{"activation": "squared_relu", "balance_bias": true, "vocab_size": 16384, "tie_embeddings": "early", "optimizer": "muon", "batch_tokens": 65536, "train_tokens": 400300000}
Below are experts of layer 3 (counted from 0) of a mixture-of-experts language model. Rows are named router (the router's row for the expert), down (a neuron's output weights, with its number) and show model dimensions 192-255. Each number is 128 + 32 x the weight over its row's rms, rounded and kept within 0 to 255. Numbers have three digits each.
Before each expert's rows: a language model's description of what the expert responds to. This comes from a sample of Wikipedia text that the model never trained on.

# expert 11
Description: Comparative and hedging words and discourse markers inside clauses, such as more, better, most, such, however, rarely, and opening quotation marks.
router:067085158124117135113173104128144161148146129172126158212173173117099116085083142045110134116107184176133116138095105098176121132098146140106114186137124165128132111100148082184133138150152141
down0:114144108166090127114130104176148183143115151135161104108093147133115128096136097064123102120094145190104110151128190206236147082138070063056125129132141134103177117118152079104177135058154106
down1:116095142136161147099090151174106097177124108175129141119120125187145112140195144113085173152088109143098154148145116119104154184109171078139141157146120162182127159147119162144112101123111173
down2:092121105132118119088115160180158068059144095148128077149163151137151185164121124172107094192145111146148108178113098177111129163115164142071144135116152150118180105144159151143148094129154014
down3:146141168146141065094122107097080144094199113120143106106150140108140160144139096095131160149122110096132151124126134067149155081077172120093111131165146168161111166168097145152109149120120088
down4:189156136174110140100111067144147124106135118129140114163119170148135054100150089104097120153123155138144115097111156115157158123188142121152130079075156102239197115159085078127101084169132102
down5:104080138133140098087113156145130059151169064176106134164088079144146172141141124118164075120151141135091138164057127119093191094157098095133080161124169149134143105129098148104133133102125171
down6:125171114135189035092146109187072171192107156128117168147211158129091129109129144135113155106112136125090113074070094134114141099138119158086153119147081072082117166112142122124087112149090129
down7:143126136112125096093099144099118164111128112142086144173112052107103098096152123125086092118156136101081099144135143107144144125099101161104119124045125108125152117070043145110127152170173150
down8:130103124080127153154118151195125155169184128161146116080085165120074164148126168109164116124140135083110137132053131122159147126122157153082074108129129130110104171127130149109170129168089062
down9:132122067192145158137107137116171145121196132119093135145118173108133088098077088166164136150151158073135129125089081146108089176093067174091115163120093145160084141202179121185113128147136107
down10:139146109118120123165138153073146124117114155114145108143175116102189196143073234159174159148100075141026117176085123172098147128136087063125106102086125122082115107110167161178130128175126130
down11:122106115143171107139141122113156164165148037151146120101128155123161086139142177120163106104137157156125116064149176138059163052097189176130132125103157085196154112191102142186142093119127143
down12:169145096237134114104085135134193075153084144106115130116188176136133116107057146177191154160109109144110102147191126111089139118182094175176186149158142142104111152119099098130109121119102106
down13:115071131114180107142090185144213140140144130127097095139169089103119069098125132197208120095136113129132147132144183055164142128079113121105126188180093112126114133123096201125103135128171103
down14:088147151161158107172107148148108140110073178131156139160143051109147151069037124119143160123106130148118187085170138083109132098114166086134090153113050125134216085164121059173103089183157129
down15:095157132128134122167150186118103158123164136106120144130111119106144116104103142072117147133169121132135194099113088134120126135153080142117127172117165112150140169136167176085170064135127081
down16:128151134184120087146114107113142104158076118105119096124064187106138124136168155167126155102161116130049141100150093163104155084149116161116157089110139164138146154117145148037119086168162123
down17:129106198136099143151112154072117100152121152105093104129128070103142137085162200114095146157064132162145075126141144178097098108138141142074062080094111118125135183168158157099132113135100164
down18:122107134131141088092115103100148111094107130122169141133125173106148075139121068175105150107109165192128144140132099160108105155184147169068133155121138136166088172111168144163130105122065113
down19:120120162102107099137120104085139167141099116127182106085150160106111145068149140125139103113045113171108137169193146154100088151154092216130175061172147091126158067142165174135084031101112083
down20:114080188069149098136159152172129198156089089098123109071109159105154117158095113126190137125170148087118162127133055127141119122168132083132123146202096089088152158132144095054166167159199085
down21:132173103161111054170114089152083142149142079076123154094120115165125093198158120105072193151118119143079175113104177165180156128117160138145080134116122142153133068111103149128139086116144096
down22:080124148153140145163088119133096082118080131177075185112160125124105131119097106186136143112140141157121214119134091142131125195115184160119115114101124130127092114133051104089087118115106149
down23:124191079120167177101141120114144151109142157101136125147118104164155147091129138160124202153136109141107092120169206123072134178138149057123102100164139082061144085168123103148113189149129130
down24:158140123141114097149141119076114184129110108145161156123158197112087105127179120122123097128134094112131156180098085094098114187170093143129125161121149109085134070105113169163129151093149137
down25:175137133119146089108177172112182148090151165084110159161085164042158126203116108109123118135092165080140138173149127186144075095144096081084098101154128142155169094131150087171152126154135119
down26:148136055101083137149117074124136164187126091160091126163120122158154136164131151075131155084132161172147167100129155176127146152084183116076103110097110154146133119149117121129170103229115130
down27:119126166202113051087143114148081107117169125123127166088089140136153147121179083075156112070135141079132075068117105076094178130108105138128167118143120127099134095103164109135088201160105146
down28:107114180107145160147100175116137127167120126103156117111128092140135150136151101144133128148159141084133133158137150185132122106114065102168123084082138092154175111151162106126138123096158125
down29:103119061106145117137136067095111183120121196065177116082126157145116119127167154148117100126112105106152125118120154124170071138088089127180110154102074124134099098096156164115140123123124147
down30:125128073130132158144123141194143091133133103083111163129159092105129086132134113106122148148103137127144132136188127166184153067076065133139122144041143134095171142152113104059117088131115195
down31:122156101118146157187177113098095100101115095135094120129186162116123144109114165117124155192122132154145115120104128132114131157134108116164118124134202106131116097152139187099103100095101122
down32:118159105167102129117191098071181101122166118154138119156107099084144168102122104079123139167133129136136103132100126133157111159172081168114111126108128123143116167118163099144137101149104121
down33:091159147080147163106105131120152119152059082150150111135177168073134123093161103113109160149095126105128061129105128123169156095138124152129121131200126170120113084117167173152134191163133160
down34:132134115162132152123153142144138086168120113100126165137136178086143099049090117146142159087102070080131158112190159121120111156147126147097150077130143149157193121125149156070133125130170094
down35:093107087142123121170102139123190091100083101173102177133080160072112121155168106178125117171085075108088098175082049104137122174181141107088104067092126177157113107106109124070098077139173180
down36:174231110126149110062128106159117154147101106130165135123114146105082131086137111199111164089124143135169123133120125176141122105110120098141073142106086123102134136105071125137099163123115121
down37:057074183102152115091113067140140138123135181170157112142136142139173130129119187059134120121148132156130171138119105135119160117180094166175126133081088168101148165122134120055095140070141128
down38:139167107103116161178176098126138060173148093137088172151119131111164134131171140139135156170141155113137151149081130134111117147117144078077132151139078132130084156191127172140171081098122067
down39:085143117187070136165101103105080114110160054140119124135130107099101174125136155118090136125113134151122129061101151124146154107125180107129120103095104117088167113152097089157161092119186134
down40:190143139122162139171126150173150156158109124120196109085129070102076111076163160219165088069192120157078100119132207102146116099148083081111121080132117122109114124150132148119149147083135093
down41:144117103157109136149129149156173041167128146080150065176107119160078128170080179130125147192132139163192095148117095156118121102085100085137147154158084075128081088180166145166130163083130171
down42:155144190122159094152165091144166124150194096134217141158093104152102081149146146155155077098112119149108146070093137114098098108118090106167123180106153160172099075146145135072214116154096151
down43:137133118166093178117108183161114134147088200060143055091125135138091181183175139181056111123106163124134116151128151081148101134134104158102094217101059187107171164203172120174137089136164143
down44:137201093178133184147171179157106113139146176089118116119117188116152117172124120105147213132079114072095132141188101134110147083123165147186145143121150130173104158112108082165121130171142114
down45:093139152112121123081116163090122168135150103136115173104123118189167143144177166044152106111084118064179138167172112151107170158127067152115125124125139171068049103093139155154118161057155105
down46:097074165095091115110152118173113116135086099150094178118097054118165152048194134109117129117160114170109137162130067145162146122125180154116098118109133081073100128112137104172122072137180142
down47:105156090104158125087070176099174153116127110132063174112064128100161097169113157106097097166114161114107094216141176103171109119120110133147110159150123078141118093136114159119125117146120141
down48:126200121079091109040170108108161125182113148109128119190117147107146146120158088102062106133102128150184080149108163125112060082093142111129107158152141197092088140091180121107106081159143170
down49:185147139082138103147064157124178136062126108094126093166137148088150128171109139150138153134160185118147104134106088165102113194147111112078073170120148095127153116117068130096096125092175138
down50:072210120106119160144101092126142171147145084102142106142176143120107110128189181118106150120157135137142101102122119151092149176158138223115091169162116129098134157102072190069185094112157125
down51:109133179151112070178101095160108151082064132153114103146112088121216130159132135163111177141081133121106123187106089107124149171157108119132123151141104127118148154164102142081078133123113112
down52:147179081127129088141156150116124120151102161090103152136142191098091160189081132111116174124143081054168126117035101155154153126123150116114159156097182123174152147096097124107141144152094090
down53:056176179123107154146104127181125128091128147094161202062136206126082137182154077162133105066154100146135084111129170110205202098122143097153181140102077156095120136151189114124114080155132079
down54:210168093126136126166095122115123178160176141124045080138068142132102128131105131149132122136174076133091160127099101125121100109163138144176115157077131114083114125148173107101157123149092166
down55:110099134156131156100100121156097141105141130122118117115115184150145110108148104118151156123160070139094085162151153146160058154135115082113096108070120164114122076102098159124102133195090110
down56:102158087094144101091058149120116069128128163090107153123093151216125091043119115149141127103127122090110146121125137104132111148097124098136166049094121036151166186137130148129102111131162147
down57:111103026086115138101112132163176103137102156122186104106104102166152123115143140136119136141163097120104074136109039162101162074125139058139150134101153117192126077179106057032146104176120223
down58:150136150098127099202115149133124134111161087083102131118120122105147052117093118160152131172114128100145118130140099108101093153147130071126130106164110095166108177116105165066072100138059120
down59:088120162124098120140132149110127119173127127099114096071095108151137130096087076108142136161125091104106161169167104093130171094131132145078161145148090063156176176125145211092154118105142066
down60:105086139083169105169094182142101119161079162124090083132119115109108226219098165141074113139094141134109091139085116148096148108174078103081176129149099171156164072089155130169112148153141137
down61:111160120119084107059113164166117120140092088156139107169166113116150105107125084158129138080097148114070129188095102103111110149135119149061098109099092099103195078154121104110161129172121115
down62:079115214169102153169158093088083101108133152153145136159155110107110104117140128107145135171142105105148120162135108126031132176171086170173112059114130124143139133114187108085114124141136103
down63:124146176155139093145136123176090090145119122109123133077113090117163177131136096135114127148130137143160144146173172125147190185112042128158122168146075150101133094131172143089156153170141126
down64:105152086134131165165120137186134136109121155108131148109060134130124100143108147122097164119122170140156139136163169107097125138129095090132183131081191146121123073126120071099154148184161109
down65:140124150142153104083128089114112093092123202130182046136166098143155133083159190112103118136110127165134155091152067127155159118153142120218116124086098084078123068137158111082108088110169126
down66:128127175115154163114150147165059078093131130140150134094105130085176106086177119103168086080099149105131146148160145060136185133126193058139128117145089107086101088127168053196141173146167127
down67:120073113123146122113117124169105168132109118080081106104132185134161134182156077102104164182135158077137146171178156155122148093105141134164134174168144161140124100139096078138157166122147166
down68:080140207103165155093139128097113098116172146088175185126177156168083146091137064118106131086131167146164167148157133160163032133180147151134111114103122108139103138098053115136172092133103082
down69:085087169065087141172118150191206148153126107171157161161153112136090139164129115153089087114169113182145151133110133088109075093150112115071124111122121134104156091140148111129128162135124097
down70:160124109153093102168113135117139089160123114086091144116124124081149129101157145108141151069098108088146090084168104151111104177183134068093174193110105143090181085143113125139106089061113120
down71:124139178110174121157134133170118088081138086094115109164056106124154100117130069174155127161148169113118147092161130140122127081115134116104160145097108133093156137077120111044157149088074175
down72:122089079143166072157082115171180147195111136120104117144120099117105086125165176165201198048180142103146148091192160107106135127105169091098108143094081098156146068134159108154158124113141146
down73:106157125118140131140167180072076154069122120166119151123125129143122146130141129197114146144074158163242094118138115152156176118121116071135162160194164117062152128149134174125131138106069128
down74:192151108042154137135128107130090131108134166133115092143115146106081128062087183080127116129104188133141125098098128091121094182104095135143104099103142122177177128148140230128151117053165118
down75:105105167067155120126133156131178076049092161105115150105123131100111145095169105118156145126117102091156162150151178097120087086175147113145169119106039178123075174167120114168148116059117180
down76:113175098102139150142131133140082181071098115094130113126126194074169096146101114124104092071144105091140070138140126185147113131107128162119089112126115122114103070157141086087143169078130133
down77:124095113160118157108085136208138132164107110103138167132176141109130133183142101131098141134082117134120039163074099124127148124146141100157107144144193113152089131095062099110157101169108141
down78:096155029122095141145079183122064155213109116166110113153104107135119181133185079122173190097122114101102057152174167139086154067103123158167175125137143134099105133113128112142117136163104109
down79:134178105082066165081120122125142136139099107137111119126060113099158121140042067198145155123130138099084112130089155101134091154173161169138046142178146096139118128134100026154128113128092163
down80:118107146083117139155142146139233148135118134150080136132140142122121132161091128119085195169130144137117137126113129176066114116163103099053118124146184143137152098199098162152078079120141089
down81:140091098095136139095129132125124090178097069118114106107155106101088061137153127133086127048104145148124107175084157085084130109139184137203170146117178096118136190120129137097102140095160125
down82:162122137115105161149102127152138084160187148075134147115160090100112177148131110131081143120081107095134174112092138165118095046143123137161182140085139111141101140180110121151157106125109081
down83:156183118125087150093154134187088123156114086089147117128102167112126127160098091175165139113128106129106078168125138156154101116136096164203157137116137121167134080077151128145115162129152116
down84:077136088111102115134086126128154072177092092141140072096116099108127131125193094107126088171144134174100090152167076090147178067155108115136141086128153083113084087136134162057107048185129098
down85:152122159143087076133156080102101082126092146058068167196135171151104149123145213175137121217161159059123093073175208106153075132128168181148157134125135105165129130137123158136107094159077055
down86:096106149121124123125164152095151143120158082090174130155113101087187169112089186167112091066140153078141067176147146182157157103167072147122084105090147127171141123148154143129147166144178110
down87:106117051128134133136148166143111147164141155130140115116162094158190123084102116093132114127150130092150137140145141114109102128046166163102112150154080123118077113159154126141140153037111157
down88:172155150199095145169166172130071238131054140158078128126090155128097088142084182156107100116065130113136128140125093079128175122104103100107107106169127069145134069150122081139086102163164110
down89:102122133080110135143109107121142066127102118088146131045147201096132163143119103162144165161137137087087148134090119170162138125141116177142114145075127113127125113140104098141149107123154087
down90:187095156152078144085097142117118165079112115117142120163121100145130089173140139091176090063123156203098128064090092178121108133068177139189147123155179107158149088144092137110151117070078143
down91:093116148196192116149100091077147177091100130178111097163142138069082070075098109089143186161107146125139108155185143170116152137095037165116112127059144060085121128150149158137091140173132133
down92:151106130134120097158108097182111180122144159090090133144168101079073116202181123164121183107179124147138151122149118091144094158076165134156096104121130134151166138152216096097139113142133094
down93:145076116136116158156087174130093132159078121102135122128129127146189133123158120174142100088082159113115153137189109091099194099177138136128112122134124119119138091157156154081170112179109160
down94:137167107164148133148160109130148137137109105109122104165098118122168130164196085119159124167163062138087097030106195116182123106181111125152119134133158118142132143156147179126057156118123107
down95:116146123172111114100145180076156137151114103160152103158145080187119094145143180122166155052090092057195151147142142104100092088108118140185120145134095112096150162153106160097052117169076115
down96:144092128159180141102122153135127118135112150154179124148119125142105167127139154092123082094131179128134093102155094156137126151092149103164156141165115104170113069120162125116116136087140144
down97:145116119146130072143186130173136132131105180155171152123138128156163197035140136178141188116130138168149090070072139125086098109179100115103166157102142117160150117138119119065106128158089116
down98:071138166139162144160109130158176164121142087196090122155096169137086176088153125119125116086098119131130112154128143129087105167153097125076166180169161150127141168154148066095126088136122082
down99:078124106115107119114093166182174171172083091134116171117146124120091087126179074115114118141153114143106190159144122176134166152093157107099097113093071120134088139111163124118108079132148113
down100:172085090149093104142160150088125119118138090144109134133179042094076074136164101111123099178139154135141171178168159101084097144128097176116104122102159098103113075092130119209115078169100131
down101:138134138135095101086172200138149134138139098147155110124132206096116090089138137106121119082131092099135130130106166147126107129158133170087062135125153129152104127111158153141119147145055135
down102:144164160173157095127082102140079169127113119103080137169098192143155124065171108111107086152142086149153103117153137151076094142073110092134122105133126100138095107099087099112103123130102171
down103:095150153139133101087152152113103112138149138142147166112113146114078117182106086122146120117165095105156091151168119117109124164138113123137147066179119146197101065218109151124104129142145113
down104:144137182146095151132179128117160076096140084099132108132161167134175135118151133101171203180121155113145109125170108167173153136095083083188144099109141105111101116067112073124122086077126149
down105:092099083162124070113154146121134131116169166088154110186198131143093116091143147123106149101135120149134120156142127145150148132129134103176100153125140059173112091153133033130108114051139177
down106:117107109132139101081129102121066143137127104135167153155124077131097101106107169152164131099143085119120118145140107106163165093143160109136108110139106152089162103153138073153162124089150051
down107:152166086147079160108169141174143115135127096104136095088134091143145108134128111149090149170090164136155112181151144079113047154128130176055142103068133155105122197159107138187106119108139167
down108:078195119113158110172130143160066159150075119117112086165171203151121170126157167106162134158111152067143141102061145088143158156158100078155183139126159132102127125174094109068134164146162105
down109:160114142124124113128100140165119175117146042157100132126117203226182198144107141118147105149139150074158102106114173124101101129153119119116139121136168176101130168131133048102139117103108114
down110:132135112193159067038103166077101065150102114118154139091106124130124110133173140123128139134145125084224156090103191084116146187107124109155147081165112083103137127124112126075119124149145142
down111:143180122086079169106183134131093107134102158109206031147141169130129105223089115151054169126162086148134153092156092138130170117123147136194118077117187145158142113130094100135064111095141092
down112:120112157166157166136202136142137143152180142157168116128158079139114055092083113118106151104118084188101160155124101112108148138144176162184107097152120150180099116104204114190150170146165138
down113:158164143131206099074134094108073092149151090089090142076137197165142141144104172145125107106119151171097137112116137095158140112086153224090134135097186119073116121094164081107126158147132121
down114:095127130140157157154152129168088169103164149155194160081181189087096085119199126120156086150151110153106076185117143107131168165123094061123123110045159150160137148107106134125145114136046108
down115:179114156123144168110088175119088146107080120101080108061096161143114123098071128113172158178080129173185138132192141156147126159110102104094186099142141133112177106084109136147087114081128128
down116:136113108119154141107178155101139149161127143182127195104071164109098162077115125159138149211127041115071145119131133084085141090107138198105156131107087143146166181198144115124127131095115104
down117:156135134100120129147179107117132138125159130123112076091141104135160163109169098130076134139218091091057117117150121178140196170153119107111129123130167096140155076151199137134172151166116124
down118:115155158153058168177119113120100091111084090100169157101141141120110104121090161093117055127081170118075143117109127165157130114130131158117125141068117164095139125159110148118185119150111074
down119:131098112123100138139146134122139087183103158109147122111112142154109146139070080099083104079134146142062149131168149179157122092174136174148210154107109144148122132153163101175082125106105135
down120:131120149144108173123108102113131177113121111167147018119086125178088130139035164167175168130076126083112110175144059054121080136125175153135116106117183144143162171150106075141095119100126149
down121:085121114142109128106162146129147117152134088074172078072110162146117128131176135148075171120200071084093153118143123194104124078112124128079157192113161143121112137112132131132137077099098110
down122:121166053173078124079130106093207112089146090116111131151125158092095120163145163135126145103093169127092048120117111113102072133117157085076153149108176142186149127165155125122106066165073114
down123:122147150134144156108130135152093115142148140102161180119135103131177144143071129200119124137152155124091133130113091095138108095109194133163161121038075141143178114144099165118145123150106141
down124:158141136126105167174117085148140142117138094161114100116125088064155080165193114186111109116168139167077140140117159115112115136112157156156110093173161134153130167119148115097109178118113119
down125:164132086054140135093113142099128138142137159130110143134129086142134151130131088131150158157093105111207112139116115149091123116094145135099131134136084131176140123145070170135122126138110098
down126:028141138130123162146096156159117193127131114168206107130075155134146116120139104106130141170128143099114170135127163137112105175113142114165070119184143214156115184167111131099165129198084098
down127:107139091133122139106110102159144167126111081136071062105187118116103126144131120164112144113173051129102107069112172124091148128123117127071163199133179141141130110089164086104142108147082126
down128:159171162111070164116188122134135095107090185160129155211173112102180124118049134167164120058180155149137125137146136098123107145141110091157137134124127121183152157135155151114066134141128185
down129:127070143161171155156112111094111177142143126153070131117106124108081112147136118127087144130211115138139130115179105136121084180132195099047186081157153161133160095129075105092171078088119104
down130:098137114144177105061184133143168121088112126149149109123100121108160106137093108163129114195142129116131106152122050175143108080144118135076151135157120145146188147157108098125143132157118145
down131:102101143090160141113132084114144145130143095179165112107142086138096144091086113137111117151134162125067168149098132121127156173121038117103100085142152130108170132079142138090092140139113043
down132:118168141083092131076109156100168236098112100138167094120154149096150092142076122124180125103090064136119090055106116111103144157185130076084151070101138093147166116141109109133146072120110165
down133:121108114114110126100068133163137123151084132110160130119181172116137139103149094160130114075112151137112161196170122135128075102107130107174160116108080104056043135161121134150157126095105108
down134:072118154090125153112130112161189211125104059113123090127143190138078107160088154145075114128171169148091088130094064187068121189154107127147111164169098138123099100112156108172118119130164128
down135:112170140134174110135107093093136069181180139156102066146062135139150226129148139091194144138091184071111130155123077101116135129142044058134102143197141117059145167075098153090066167148119171
down136:161134171118126098130147096040173115064133132125135135087128197118126094077120154183133175098118144147143110120146050107143188120076131167090153115112098129129122097116151111187118102055107117
down137:120076138084183120077076166129159132086149111123085139117056125141122093039179140168122135128111119062172123145165134140160104111094109107154126101115139145109079139138093091096145110126145088
down138:151149139122157140162193159137150097144142152085110090154053096106155150123105133100180132172076126123140122124124063086096105168147100137145099152164109153076156106104166129187136190112144159
down139:173096119120122142134109138151189171112214108147144105164116169136116066184107069176059168106147095118126100207134191151119124098116140133160100075119162117116091166131134109159218137148146201
down140:086163180111147096127103116131147149147177118168156134159177109062149125156126128101108133090196109176132077103219161112132084122166153152092117157143105067162133159157054098152151132121138129
down141:105121119083167095118145094154132160121156167178143114107105122125078200158113143159159132201109111108088096143094155157136141115150119058120138089124147170122133153080127139175169139096093164
down142:132134151103148164179144169149131152151120176164130149114121150119097095120124069121114123100083130109164192130166193087108107117124116175150156067131151148109100147120156075115114165114108059
down143:090098149123102151166092170139104107120132128151128098131146143123126151080111243130113111205124098152068121121145064061138148084161152153153134136104134177140159085136105104085174078094076063
down144:136105086123110097081123162075110119088141160091086084132063132154089095135176106123140115166122104100081059119171150075115122144137138119110100117137163134109176149097132083108167073149102102
down145:109065155129163104158152121118137165125152180144130128082143144124135112143069072108127118145118112058102119084107118157164144134152181042089097127150169154055159128101106094115146125154106098
down146:137095121108113151148124175176121124085136124093115114116124130133132178128112111137151136095085109102103103122094145026180121080161155166104147112081090100167101147108108105167146120118114078
down147:114096157182127079144139122110108061122102063154104147117138158159117109079160196170118086128153071134160114145247087140063120096137156157159119126173106141179194139159212209139059105134108076
down148:164149070127110120152134154150127153150137157088146116142156077073149117107191160155111179158154147124103112167116131149094164130077139095107141144094097108059113097153118089150136140074097108
down149:157121129136105120113123118069106114154141109081144084144164157084185054141102178148110154146128144088087144094078171143094157096172126208149104148203115185148135145149148106091130140219098144
down150:097109070132131129118164107128143109147104123169098117143166098146086144138175117195076146092129105095189115145163168155127101149153178143172101180117171113111135053183129138102117149105150126
down151:188116079124120166110158167144148048097130104177097122089070140104110147146139154098122125104151128182134108090060145115113091116094155129087160158080122144153163139152143108041087141081148113
down152:132080092138102101138098083094174120056143095094078134081123119138127108105115087158176149135085137098077164091116123135129171145164158165144082067136103128049115106155115109082155096139127108
down153:146098096118132106124183133142159122145040216160105143103169071076147132157133135132165107118135097150145132162092168080122125177078104173070183137111108133115164151138052102126164178102145145
down154:169149044208176129104152130119184111171133121119101178145103090156101086144157140210156133183165088104111116097154081081132125118147185188101125140090128156174107137126130146102130105047117139
down155:170176114152131084134174094133077151053147166138137080108103145133145127163157190103143122152143142101112156123141158087146113104189163128154175143114136029179086130124201103150162117097117127
down156:158173125080121092136085136097130139138145160115086094117114096092107134157112138172076155110112084162152168109133171115128102107117125117127124107104137128077106168080124186159075134107187130
down157:081142173169100162121093131123151043105074097157110125197112109126100132134132100115107170104095116119095098157162145148079142134152086165097164135155075137141119145159105144118119102070125128
down158:209146203123202169131119106171151063140147096122124114112121114125117089111077101127117160094124159108065113130137126162159135095178088069140096080186119132118140115096102130156149132158133135
down159:088133154104136155120194134126120120150162195078124127129062107125141153114127136145125179084146123158156093129120155171100150153169099094112161161146128154145153056140114178182101120112137154
down160:154152099156141082127176157128145064109140090100133115129080127033091145162173112152156146151138135123135090120148114089129150152127153109182146152197164190134076192117141118069126173068162112
down161:117125148059116044122118163119122127058166120136130147109162133143121141122188094122126140140100134132110145200073187138123135124080136118198153088150145138092118079079116167165171171164163091
down162:133077139146150109134112125080145168145066092082122084167144139168118111098122147103101178107102073127129116122087161128160078114127120075115145141098091092043142066120099134160173168146091147
down163:162106149101151111245085142166120144094076103068182097179124124120142091099111160096131183132127129148083133077121094107125153072104150111064106118126152143096123134106148146152086160084136177
down164:144121156071090139198103169170116110080124097174061135113160147064141117119123102145149196161112129158121174156118150112180206093118067145093078139160124151178115097111127148185152143160100162
down165:173088123172170129216127087101144121173161051130148103167136128148144089142135107151135110133110153127108152107110119167076172138090156134156158120128116123132127113099083161125127147091104173
down166:098064140132108132123085133156075140112108041133140162127154149144151114084186108087069180162139122145133134166161202118109121105093147112109151134112103171169174161074115081136152075130118111
down167:066122154139167149133107176133163149135214125119076126146144081182118174074126131126089201162103104053164112149164113136108121103139142143128159185188183071126142046159119132100122128179145095
down168:116092134069143189144156149181123151141135157137159147132157102111124143106101147137131088116125149102146153104165128094146153092125106139079087087131090123052129168097192128157126122135122145
down169:100184137139132153138111110153113146174128158106108111162101157157145171160184110112151140148115118117080128157107155115117117119148176122164095099047073064097103120139108115125090128111138112
down170:153131125156108087104151101148173092134155100133113147178147086109115117154180120158114123117095044096167148158106122132145131171140187118109145141156124132091127094118115091170114156079117097
down171:150120155150165127155125118156090134127170165164127121207135110158077167113086090175100081123123088123178098206099097171143152107129142116092154115138140175145169092066093194126135146080107094
down172:173116086099139177049129122150109131164093035127112077137162102112130150160109152133137093135124078189121123149120141134105098214146121137139176138155186142212106104112129208146135060094150073
down173:117079086148128148120171110157117158096197133095079163142153093143108159161133108131163070190111074129162159114093120203120087131133156113130119128136151144163127168137097204146102143133173131
down174:172143124160104130104106125117206181083100149107185212129185156177176154135094109107099136102161180115137129191117159137163066152157157120187146111095111171142096111087128127074172123050112155
down175:123143167080164126108074125122076146147162148180157148147131167087084137079163099101150148129144174109124132100152139128184093128127099083154171149117136160077052102098108148106151113180148135
down176:125190157125120147105154145114187137084144106152125138139155148080126122148091082128112082107130100119177168058129147165144199141068107176071098169160141130117180129106157117169141191125182103
down177:109118117203133103149108146158096122124144111203159157140114139100119137146129132123152130136171112176136147075173108097078156132162155108146121133093095119120113140119203078115061122073147056
down178:103174078125103104131140133121147189127131101139146103118114141077103218136136109116089167127117156142157128121066092076145115086133166169078088173116101115146083099142114105094110121133099126
down179:143121097140099039162124137158165087184148114153081105214111116117148117071130128113149153099138062128103161120121047126132138131104127091076152028137087174124113108185117149117146138125132161
down180:189104083123140144146105145157079106121136125139127153093151148085160127114168087092122101157151160119117151128141108116156100080115165165131124156156131117113156088179144134088107087161166158
down181:100126115125141109131169060128084152122197140096078131126146132105162069123127125108077121078096174095154157149084125150154120101131093143112091107118141169160110131078119094130090126121111152
down182:104110121191161142096163103123154095079083128155149048137150117106052153173102177109091119208134109103134119179129115179128110169086155140116166176138167130133147084104095105147096150134132118
down183:111095084104155159102073143127122107164171138132109109148108137172144121122112123118134140152099180097107124152134102124112152176098114120117135183108121095095110143095094184083141135088108184
down184:120107133142083102111103133094165110159101131141105157075104107150118111145123124145154192117150192181145157098128159081114153114161093114107172144125152105181170098204132090125143120188178107
down185:128106153139097092103163100128175106139060017129113153154154102140125129131108113127124152176089145095151191138156163148081149127153126107097132078110084142156171097090139151122217138164084119
down186:084139080159110120106151089168136148106162091100156153133163106141129128169142084138103133143122137179207099094106104140127103119153190159154095149121144122172168090160114071127102170086131132
down187:096127071129146139147133150098140109145151098137113149128106185137135164151166106172180121149119096148174156172100161141074086122063099132116087127123095128126100120148135127153187130098126117
down188:176089172113108098147066140145120137117122144062180130101116135129123152100099139167139103133162141132077134148177068136147116142084060086140095127115126163137081166061154085125208171116118119
down189:154127137116167114121185107152054133149070125142103089109121127107092138065106149107143127160083127151120127199111177200184142142107120155099162155156152138074138122153118166185115083099103109
down190:152207103132141155110098131151149124139078094145199111135112086211106154109131106164084138079113109070145105152106104165096136112135150204113142123108068092111165142055105192094089094173113137
down191:049097146142094155105111113105098160132117200145118091158115136167138108123179139158117173076148116176118128171096080110069127121170146226206111172091102094123160170138108145092101168139159186
down192:166096141107110121073161171120090148102142162080129113135087140103133057133113102098099183174128120157156073140165137110152187121169177125106053118088128148205126128104129124052090076142095153
down193:151163148131156115099157122162176118127171095113137089127118171165149102164130112136127102119188136102152178088142105114113102143100147066126127155113164124157210131114128154090086137177170132
down194:173118097182138120111119147086100103121130111067234141119106109120089130190158166168164027120057175155128107123072122096147099123175096127122105142156135086135147117157071040126149125107116097
down195:133087154125087111103136151061117122104168150052127174084102115144091125139116082134098085157102151086177147158112153161098161116172049110116107165175136119116080141102107128072148073118113176
down196:149121090178140143141143125078117085100065179135099150136152116136130171163173101116203164094123162156069174128166105111043180113125106126129137106042152128179116137081117069143148083154049124
down197:088129148099114156203130191075151141113167119101130084089122194142109150105118143127130110080146109134144138142103104192132103103118182114154098147113150108130117088163155126079078134159122138
down198:117111095140110196159139085171145118148102110178142122097122094116117151093172075115154103154062085121097122099134162084152130073099100101218120130095183092129147119078105093095158152133107129
down199:138129148092109103114155131152146094176085093138165084120140183176137114128100155102105107145088088162149109148108179137114089125108158144177171121131159115132104096102107111140161093119147092
down200:133152126104116150174190128088133101041189111209123157066135088109121157131102120134129144148150111163101119156108138173146180123106092166129082155115170120175088142147150077185157094155120166
down201:159207148177112138142136187089114145136090120109108108147139080185091097118123127106168179078108129118136183166179126082110155168122126106171150072095164044126163113087110147099126115127088108
down202:094115103101161057124080135144096095180073164034169178152176115155119156162168102123148145165115107148111152148169102179160098101146115131188092158098107132110131170074152153107128151165124132
down203:110146196098107091106096090122110081132133097154116131138160136113166154076122117129142158142141105125182089143115127108122120100088135120121127148183168130043117129119166133195146156095125239
down204:129118135180141139081114121173039150087103148137102082127143139177092138102151180143112137171133092087124136121140143101169095137154103193108080161106104134151085121158105098165104088133120127